Experts of a small language model: 32 tanh GELU neurons an expert.
Below are experts of layer 9 (counted from 0) of a mixture-of-experts language model. Rows are named router (the router's row for the expert), up (a neuron's input weights, with its number), down (a neuron's output weights, with its number) and show model dimensions 0-95. Each number is 500 + 50 x the weight over its row's rms, rounded and kept within 0 to 999. Numbers have three digits each.
After each expert's rows: "comes before" lists some tokens at least twice as common just after its tokens as in all text. This comes from a sample of Wikipedia text that the model never trained on. Tokens count by the router's weight.

# expert 93
router:485456478479442478556481521439525543542473492460625552395497534495508487420462483579523512429478527494455476475551525511444549388498481512498598636523561523415491563551492490525612486587534545538495433524473438494561468536477498480454620505407516495486445497441497548451494593489519438545
up0:467440487418477567491536584523412561515431412467474531435522549562532468510520504502546621462571416427473487501539522506449463476541410562545540458533483517563563544516463433525493561467534564592419532560532485537501491580550448489419530544471503476527406460511423465451515451406424495529
down0:474462566507401489509570484548546548563555477495519541483509493398517552469617526403497571605473484529475506442471499550486442462543404490479527448490489563517484494576483478550503487467514564555532596430481464506496527573470547467456535577427495521444405413497485431540574476401425560452
comes before: "the ", "201", "200", "199", "a ", "198"

# expert 251
router:481518516530458541500433510489557539531490469469555530450622597484554477505513533529433447485522438499388477584448514487495503478489463516503526565551544546414526500502505484500607486532560458548583332519438455450606510479480506477563552480412498499436488525389507581546549484498506418540
up0:524507477505501509454517478552470339429460485466491514467504448521517527532452544528539464504568486472517413462456491469534520498601494570419503538523530479448461486540527520545541511487440598519474437491450383536462454509486536488510544625557581442458359583555513476522486456555439539614
down0:501472516474564513505512589503458523462451454518513482594461500467464431453575472578475446549474421513439523507512511517461514480551523485539440493615614510454442563484511501590392608451460460554445523481484529556517592458450385585505477544419462484541475520511424510475451446445589519542
comes before: "| ", "(", "|", "– ", "and ", "to "

# expert 38
router:486497535545471491494438552520540546457482456472600556458538523479517486449514455513466494469463426588498526562453526483446594399633513550461545535440541572476526515575490452548511487553548451611495392521446427425486507388446486563525462520456454462446579529442490576511556517532442455525
up0:546478462521501524581457443530528467492454507500457547451551545555485529573481457565455508447562488425566535514556483447393429486441556472539529451503566448427484543583581521395501509502480512559555439413444464463539493539438549503511452509590416592557526560441490522552539539466371464517
down0:546535459432569440532488531460481468535517476538462501372515490473441509506486585451580527480569497525503553606444395483446432547486436492540480492458504471558527560431482416499546533420519493520507616473550491519488464445412365532554536486548518458525563445500494514568477529514494489636
comes before: "| ", "|", "(", ") ", "L ", "F"

# expert 131
router:512474528515447506584482597464536508483449390534537564470530521561442439490505505498484465481589467570466428525492482433507489531503470483448542506437586589384490534475516453511506562519537437560521518618444428510577509410406499485483491510539518555443455472506483573454537634465559430542
up0:496491436470415445506449467537542489536481501539502539462497601546540491440548491417564399457575457488487426485494489605448563581488411499553374559573570522532554460547555466475540491529564570470498437494516469473563467592485468455485432501545534456501483556437510466385565448516467542489
down0:503493452517519533434408532509517472557519515518458504454492516516428548555519538555543532505593511462499460597621531439458424474482454521500587460544529488517460539533396531443459459510439556484560495399593459618517434414425486502482498510508569479564567483579491428447447514500495404552
comes before: ".", ",", "–", "; ", ":", "/"

# expert 111
router:496484480523432570546462510479471484509405473458559591465507593567506496435516550481444570426535581503509444629542465525467597432501491510427560505582553485401528572611541508481539534482462507589555437542468477451522527438486457461499525506473547510418470428425509518549428522490526450544
up0:513548564494524499473457500482530470563537433431503541608570549591469461524463534448457422462489519432538566497539492514420465493528472507500501477446574457472388529528572505572575489462400508520550462467416495538551524393571555364456538466493518451544512545447480547447451589469564463492
down0:539499513450544435497464434463596564509474418359456480563417512527491427499406527547600488558448565480551481537521512482514595448557537509493494523411482546519546534527559445480478444456504404558491484502462497523428464563545467512512563550536536511426549485371545570457558498440505468526
comes before: "by ", "in ", "to ", "on ", "with ", "as "

# expert 174
router:516472529441535555532409584472540511564516511512486524523530553574466457429491521553464463431442573526386417550522458500472557461565433502488486574533517484442479483500471481510508504570462562550541494532526427491557496477468434532556557541482535470486482470350396627465579510416553462567
up0:570459571414519524474453506486433534523597510546509572453563550461543439479425525475485610598525415472486533427531489555394547493468460522453498510535460469489510469527490564509591450499517567478507489494529481472417489461487496495556401469539622530528473495531357543485492574441455438550
down0:562547467517502456540571501494429516483477569426464414556546392441489475481476456517434474576535541431499524447473451423454585556542510472444524423461594487514551558472517500529496517474577525620593510568393483449484517453490618477459499564488518611450486490467483494437524446513549483482
comes before: "he ", "the ", "The ", "they ", "it ", "she "

# expert 144
router:478570477468518502536501475520507608428457500478610622520503502489543408430494505550431476471527457575512510530434447496465608401584526542447492503418564567542437492597495495490511526493473558533555416536467396481549470467480394516547457476480492464463569480492457483558584470511492457554
up0:543504515510468578516508451381373503454445469521489507454580523488585538509549485496595474526533507494467441488599523552505585402549565482546522439469410550489500514526550470474554488500475573435509546477410518478532456461532562502461501583431567512478516383483560379496473482489579530467
down0:469482531507375490473541565478505594467484557531525557529374565479541451601446502463409502465534544508554543507437439548449429438476533510536553512529476567517546475503423451459496495519480464617526501426447526560524504465448533548452609456435583429547520477417522514554527508464412490495
comes before: "| ", "(", "and ", "|", "C", "F"

# expert 148
router:499491512526433492571410477455586537462502458454544570411558524541589450425459504508433523460567527579524462562513493541484580490594451507494497531530501503532459550525580547466601539483468452590560447535474464480529493464442541489520570464384515431390495492359492528533512535522463501455
up0:504466508483535415515478539493554584554440411400538488461474610519534520461518502602422466495510523529494497519414491506451492486550486496506519509460503535512437492469480494539606368442503467596445457577502575589549453486480506522487488507482532473490392673446428435519490505508465504499
down0:514526393481435504429441481488563529570474504428419530508408427572544470403485462485507559507458525584530444589516458576411515508589555494491545495473488526557507554487568436555614427507460461617445486593502505532548478506435496453514522545566498468586510479501480415463495468521499481490
comes before: "in ", "the ", "by ", "to ", "for ", "a "

# expert 59
router:495475536492457575466482470415587515504444450428556480413472531478582504463505472560481428423588538502488425506503499509545593509494472506444592552615550466494403517575492569482561521518533444518494436605537423471515536459453481530492584541409541470470489517470478583442584537451523450523
up0:547463551518455550552521499452487418587565504457439465479451470561545491535494539540393574546594511456408430420473476499499489493466578547457471485563484542558420415594471544509542498516501426516470414484602429520506584456434487419521510559553537529455548514495457568422470550519525486551
down0:516583586451456614413489462523494490514453461589496506498511499468530559389512562393580492423545553496473541548503533564505513498517509472480416578567551507558534475514471540499474459554513448468499420501507527465520544470609477398449452531470508455505427456549476567370419502545520450497
comes before: "the ", "a ", "his ", "least ", "201", "this "

# expert 21
router:448521564528441493525536551425490579466511437465502564370608561500511466449538631630365561497483461553415510560448473459517540425519468455466553521530554498496502476495443565503534529583504538536582479466529449464596517429471490491450490543500490465470532513439434506506492503495445489483
up0:593540448532416472506362549411528463467480459543486514489476493517507462503517580581502535487399501582455492458417546499558525444493436501547480486489551516468464457559586572510612445460453503486458462584481556446371507463522527503570479576441489541505473502532399580505478485467548541535
down0:574540460462604511557541535492529506533457554487555481498454515525617567396472463479480477537528568371488526453462453611499500529470570513550441452487532487542446583570561527482480375507394472436518457426521489508483516492466512465449546513473491390567507537566520471484440421543520464480
comes before: "| ", "0", "1", "2", "3", "– "

# expert 98
router:465525530508467493493482499481503512566463433463598554433568598477493431512580597527519487489590487525493505542438511505391497477517462564535555502597509456489483543526542431393470521576492416534511508539456349483616494372500539509425493503482486412476530450472478556482545520499465512501
up0:483481481491506555479548562521478597491477520469459529464514520369495406497460446528501436505531513561509559485454403479513491645517418586424562414561535469464399531576486508491496494550393523448445514556521613507447454476448482526482594516528526546527432501547530528433477555499514528458
down0:553407526522492568474534495516530498562445447480566478453449534509514419586465502386564521610458472478515486511581471543540490472441451495538509511498508604527542504483422490495431538550607463505418507483560391479536497447485570540543583549381500384467449499470481466559491550530470457524
comes before: "- ", "| ", "Personal ", "|---|---|", "|---|---|---|", "Born"

# expert 135
router:515472569477445505546465531421466517479339488485529535491571521551494453493537568493368481485592493562511455523518473550444523523494469523476564593571491544498492525533558476447573565489529471526443533583549432476471531487414425535472569554492525455458491398473441584503570581467440435520
up0:499466525558478551630574446494481512465461474502519505524443530446539472508551586553420487541517522446554491476478468567460497502503517528495606431469444580466493607419510501413409448431513460584485453532478477468568571510513471577548480538525527573455549441433556495392426420439497541498
down0:417514433505474455463467445499474555572570528529534434521541449534557459560445457499490475503551407526411442496528550432536551520541492485440466515490450552505469456659589502505538522476584450531410486459451499555543577428468457590492565456389518524521469490582484476466455544509590521528
comes before: ", ", ". ", "ing ", "ed ", "-", "s"

# expert 125
router:486526547430410587585508552415470506478443496503521528471551532512496435485514534545404515528618500537496443489457497565418515556549436506447478522506569558496502451529511495407513500581617495529482453574566446497553534493458394521462533508462474447428565454427471525504605551484403481542
up0:504551510504577494491460649493421549435438464459515500533532479445527481511546594530509507531567505538551404462557449536478581516534476504527525547509555590546604479485503389462453492555434591487441555457453531446457494458425497547460454524377478492478565445476500427546491526528422468542
down0:521443479469534530570498566450463500527521515461486471505474463495530589566477424495512560593578522583503450433446493599546486464411431455551415473491450651523442572477447426489491457484527559419493528515424508501472450447442537534466449506545530480488419489536560540451515517601578553460
comes before: ", ", "\" ", "'", ". ", "-", ": "

# expert 26
router:535543591481448519489538464476492580539512445432551583425527547527464417525591526621517474467585458525495463540476497520462486480537450505506520515563545521478432460530505486464499551608469515561432497498510450494609489357439421481456574613456501561483483503430391500494539507502498490552
up0:483558597576532532424532485419532515435491459617531497550549514419415433484510486558518508466544426588486521436519484452514580517548438451486488485573578414441452461511565569493501457494439485475540553505439481453553510428527419441421490528458552588462495542482468540539602445511545532535
down0:483552516480534549539510473527490482536489453485480495381503516468546536583502553512459496515476495536554478455593471402479509519473591562442466477469519457458604416535466422511524460476392433484516572489528494485491581485514322502534555524528519463455655547493474578412513535482528516478
comes before: "- ", "| ", "|---|---|---|---|---|", "|---|---|---|---|---|---|", "|---|---|---|---|", "|---|---|---|"

# expert 215
router:449486563487461516521476573477542515491457412527528526448567549589573491465504538488468494484634546552510440470511496447453524492495427460395511527489556590447481529519518506495480549507532476596525514591476403459534516372436473445523583560528559502400473469426450540476559557430575495532
up0:504474502461467515447396508532468489434585419447468463486581612540547512568505550560478500505553439467533546427460499515524485491535469421503461480486523439501467555600526566451474522489385577474459383507488494442610579508493470526523549471428494505486521573412556559429410516484443472502
down0:499491475559520442544557575456536467445599542486413419481639478520446604511447485438503466612590521470496533421504410474454430491515518479487481434552505479508501483509510579505427479508569500513542531495555450469529435487457510478490570369522463597488441473554510477510520598522482562468
comes before: ".", "–", ",", "; ", "% ", ":"

# expert 25
router:477491471408420522466486500443545451574488535521549583444516531569484457494521539477448422460511491519374465548459426493434507398554421550463527557496533554496471437535438542562545454521564525534502561596502471423542522509437444494531552537452478464499512456433451518561589580501519504634
up0:396498511458423494495516529460544534598455534487433514449415501485441511471529582493467435492480509563485462486367480443500488539515410540548482452538618463456504526543437441435559543487560506484550599466501554557573532537424457586578498517499478481556444484436427476549535439495505591539
down0:470570501547535445530397497557423496543639548582485515466477514475452608409491444546475466422470486515440537492541585603514478506468495447447525457530516473494492502539445536466557452525451581431509437483455538481460531458505521498443546450434484488563441562496533569510432614464606496466
comes before: "was ", "is ", "had ", "has ", "would ", "were "

# expert 77
router:378581588496408485492376543518498533501504436458529567389490575551511502444535506564442519532540479518515423546515467566481515530541436547408484465544499517413443497603539505407558519521529488510501444588497490517516500436477400504559553547441512489458549520439452586524522490463498506567
up0:524539497427580486481610427423415523500432477460438492526452674575372573478535445447403476486480449420556427480475539507482557486470544598540609516471534525525464506510460520461536528524501528454528610538500471477528488467563514457503451471477541523481458519508539548520476527504528548494
down0:574537505443540401471493548412469552534486483508565495462437466512480524566506427488533532510529582531527393480500522597477531466385431369527473514490460550493520503526501466524537486466459464524512445526536486495491531472594492516552635464497600530385637476537465453480482463490465490437
comes before: "the ", "that ", "a ", "to ", "his ", "him "

# expert 235
router:507477607396495484490518458396490487505476516446526547506567528558506490416532536517445401445596513622460440551506490470446565514566480452495562497548470508454544497562559477448478581593488430481462492528460522452597532484436448556529608563448527501472444438471492487461598514469517440511
up0:401573470545586415527620500450450581484484480459481476451543500567510515492496533535429487554570502484564430532464426490466492588457558516533493470548535516513468595546544499433507602536514527473424492565465513418499410481403558455500459575540481433454438501517527479458456588548428485465
down0:536471452556535468441426471434475505451403494451522430442476387579588503481429443474396470543565528499447583455503511410570504491479477445576461490518484433458581458556530546478473551459515558539476618479484473463547439554526599533557525537540442533573490553468535493540547515507566532507
comes before: "-", ", ", "\n", "y ", ". ", "ed "

# expert 196
router:504533581459448509533461501510571544567469414514579567444569608504496468476576594524487510441576478488458483577478499472458503429520471526515560558592502468438485482520532469446489548502519466556511532493520343487651502399513509524478483543464405471437552478440472550469546463497550465518
up0:446572533452525489578504396541500460574483512491602469495514567439513498536462583473577542524484446530461369483554566450521406489483523585501596469533498563481415455489451549493533500462537492587424514415584447576480524445442516470444568453460491503448510434457468481435534529535450452495
down0:472497483479495518449516521518534432485618489410435472484483504459521435495531389545547491488492516546517550464373467522498556475489547533560495468536538418545519449393535534466518471562518401465452527493484393467572440582504504451622601525550456442543560524521533475585554493463520579465
comes before: "- ", "| ", "The ", "In ", "On ", "==="

# expert 109
router:528469496489370579538500572505454519489436490487482513445568506490467486467485536619477567478507440564500439520538473519473562484540439494421519543485580482395486534507569445459437533506459474630521493500569415483598580414441460511538527582499527523456495528486458588496614502458558462513
up0:471449486501470572485537499526484491519489445468433474491501517550430463441602479526547586540511423538475499428457438473502564575491523542484520508484550523514387479592521526484506467546452410492464437647488394511532592481429422487494525505464564460444532520515537559520636421487457541568
down0:457480443442547584548363398535465524522524496477475593568463562527553504456552537582483442495533528614419532487443589393523495448571523454561498458517597475446443518435478477507556470462554472558499436501547490511521537526526531510502416465508476540502498466504432533539466551445530386507
comes before: " ", ",", ".", "–", "°", ") "